python train.py --num_hidden_layers=11 --hidden_size=256 --n_experts=256 --experts_per_token=8 --d_expert=32 --d_shared_expert=0 --hidden_act="swiglu" --moe_layers=[1, 2, 3, 4, 5, 6, 7, 8, 9, 10] --router_score="sigmoid" --normalize_top_k=true --routed_scale=2.83 --balance_loss=0.00683 --balance_bias=false --init_std_router=0.0265 --lr_router=0.00262 --num_attention_heads=4 --num_key_value_heads=4 --head_dim=64 --vocab_size=16384 --norm="rmsnorm" --norm_place="pre" --norm_eps=1e-05 --positions="rope" --rope_theta=16500.0 --rope_fraction=1.0 --qk_norm=false --attn_scale=0.125 --tie_word_embeddings=false --parallel_block=false --init="trunc" --init_std_qkv=0.0312 --init_std_o=0.00667 --init_std_up=0.0312 --init_std_down=0.00596 --optimizer="adamw" --learning_rate=0.000861 --beta1=0.9 --beta2=0.99 --weight_decay=0.22 --lr_head=0.00888 --max_grad_norm=0.5 --warmup_steps=467 --schedule="wsd" --decay_fraction=1.0 --decay_shape="linear" --final_lr_fraction=0.0 --batch_tokens=65536 --max_seq_len=512 --doc_mask=false --train_tokens=516200000 --max_steps=7877 --dataset="wikipedia_en"
Below are experts of layer 2 (counted from 0) of a mixture-of-experts language model. Rows are named router (the router's row for the expert) and show model dimensions 0-255. Each number is 128 + 24 x the weight over its row's rms, rounded and kept within 0 to 255. Numbers have three digits each.
After each expert's rows: "mostly gets" lists some tokens that are sent to it at least half of the time. This comes from a sample of Wikipedia text that the model never trained on.

# expert 50
router:141126092111135096111099122131148123138114135113083084139142131142176112109132148135137147137082164128102106129158120099132139085093149136125139060114123136135127125158152104105153100120119158104144127128130140154138128136139128106146139131154178166147084159121122144150089087129133174186082162113112108150100089148125108119135165105146115139154079134114159133114129189140085173137134144132116135129106151113115091091091114129151149184101150097140135128108154082191127095180109138141110134164160139142124105176140140088140146146124097119100131133126101101141144137125140129160150124135113144144115137147134122157152153137110094118151160149120114171151176121130108096128135108148106148153138140116187114115135156142118148103109114132117108106097101097158092128145114186
mostly gets: " learning", "-S", " known", " driver", " increasing", " using"

# expert 122
router:145150125103175150120173109114163126092105105103121155120133143102147125081135138163136130116122142092118128123125133167116137109143126122144141151153088121119130160114134108117125115151124143085147116141106107126134098100123129154098152113163132169112147062099118163153151135127125133122160145115104098150140129148164112155158102064119161118125125107110162121138124134124090155146093140128115149077113141114115158145112136078127102099180132155147129085097135118124084127110124132148159128146138183132113113157130158107124121135140103130112123145179116074145105105108143138166095118120109170129125112107091157157124130118145123159181088110126143228148139124106150098112072118120121141109129114172112146117148136143089150167148109169166105123112118159104126168114141111
mostly gets: "19", "20", "18", " enough", "40", "30"

# expert 89
router:171118092102153111093140130137140135090129107117089115140125126163156089126147149136173155167088127123114130137113128108096123102108164145128112081143104133103118118163142107092169118147147159085163124119090121100153111091091071116139121143159173175127091128107135143129120120067128167165070132153130084140107094121105122166139155106143154155112131129116166120118154194126116148107117116141092126112124117134094118115078108101133152145145100134116157134127141076146137117148094128137123139157143129147136144165117169067128118115118125124090135147118140113093122129100121105164113130150123161166145119126124154162133165124110111125123143150118127169170131122116141144100096117137115159119116111113140122117118180130068178129140120136110091104108143118169111155124129169
mostly gets: " Ne", " TV", " Radio", " PM", "ote", " Public"

# expert 86
router:136122129103131148125123082106161143126103119106133140141153122105142090101116148136139157132116135148083110125142119154135094090147144099155121151139112174102152154137116139101154117125119144105159110162106088136132105131108118137122145150165169175141154072100125173140173151135172126162088150105071137161164138121129095137123112092139120128162061084131128131142155142099100121158100136083115150121112159106114140143100180123118133144115098123120136086104127119095099121157124121163125134136129172124128116135141184142136084106128103134075116126156126101125106111072150164131120115123100110134138140162106132142126118134097107168118105115121158144132169130120142148127102103142097113138161113107156102145113166132106131138128085163101051128121121107110090104118139181
mostly gets: ".", " and", " but", " where", " ."

# expert 135
router:149152105126147112152134094104167137119106098109099127146137116142165154110119156130124197171119127104077117157102110141074113096117169148139142099148111138135139129100083143115158104148157157107145136110104120108155135133100108131156139121137156154124156096109121148150147148104155150155102156111108095146169096124144090122145133093144165183151119133095136105126125181150097105165111100113109125101115145086113162157092133100112150150154126145128155097104129102143112145168134092172115148137139132131110098138145169100115139100127116114090120156144117116103110099100138139155122126157106140097151117131088141154101151102099134124172145163115150195109154123125156111121106111109118153133103082145157108100134169125100149118169089158128091104122108140173117118134109156
mostly gets: " technical", " school", " "

# expert 169
router:142122132100125121087122146141146122145127142101106098130145116148130077101131150141127114137078127115137133137139127077166130101133124138135119129099151115130153099174133129109119139112131152139142125129143156119153149149139140127148121175165175156119100133105146115145060079107137145140100157118145184137112132162093135122108175096129136139113109137146160115117132159133158184129133141158115113128161150101148105122092082160151147156119125113126112141185165112157144105112105130112118116165152131151112139115146092083148141157155142152097155138109173115162142162125129091139148136137143109160127179123143124160173141148109114105132168104135104148152206127104096131132115089159114142152109116083178165132107158174138106114121154107136117117111109078111104131170153162
mostly gets: " often", "\",", "š", " structure", " initially", " color"

# expert 100
router:148132089124113101110119128156115100124114137101113109134149133152144099121159158159146153146073158113111141119106122088149133080145131145133105090125129133120111109165134134141192119162169177120141114128139130159173159137126096128164112152150143175144091153096126145138104092079122151176103183123108121167147132132145120128126134093139160138094124134137166117127137182127123129126122139159092103087116151128132115094115105103133151159152129135104149131093150102169136111161113113161144155172163102121106105121145123089143171116155126131098124168145095117138102149093115133161117170132141127145176126083121136169132134110121092116164130123142105147144171104085118148097109126152116129133157140101149124123129186163096129117165136124111111123096121115187132116156110177
mostly gets: " National", " state", " national", "-h", "-g", "-ch"

# expert 127
router:137138115117141124117182136131144141111111103076177168150140077096167107100111150095132155186108143115104100143117093137148119135109167122153126164166092127151167120082107110123159107129119147101168111119124133103187101130110152122142128131146155171154131086154112154140122129112136126150113129085105128166164101129135118118116123105069124098162112092117125118133121163166126114147112159125093124112126133109108137132094132109145162069167181138118152112095113075116122146155155097148133157130087170165110107124113125131120133111116109133108146102140147103148097119142138136113150092127107127135149134162126145160161083132109138156143162131127119133132150102114142087107077160089108138104107107150157146115163136121106145147145109148139109090128088155086103096117124143
mostly gets: " |", " Diocese", " Synonyms", " combination", " instrument", " Bishop"

# expert 145
router:149089141090126109089130151151158112177138158076134101125169094160110084118127115152120145121076157128123152111121098118169113097134128126132152157087155119106138081151165112100121144102136151094135119126124156125161155142145118130128144179159166177122133112091118140148074065145129133120108162092152149103085137160092132163128155111155161139113108122160138108111158142129162159125125147136129148135131155131121097128108093178108118133122122106125116133170152127132138117134090146115126123189131163134143149102144132103131102140128137183079106127097131121176128153129146110130124123154143123170113172114162128155171113135119125116132176107116096163137193137116129147173111118128102136152125098099161135134108161169130116128133128106115129135090100113106109131156131139
mostly gets: " father", "on", " students", " other", " brother", " son"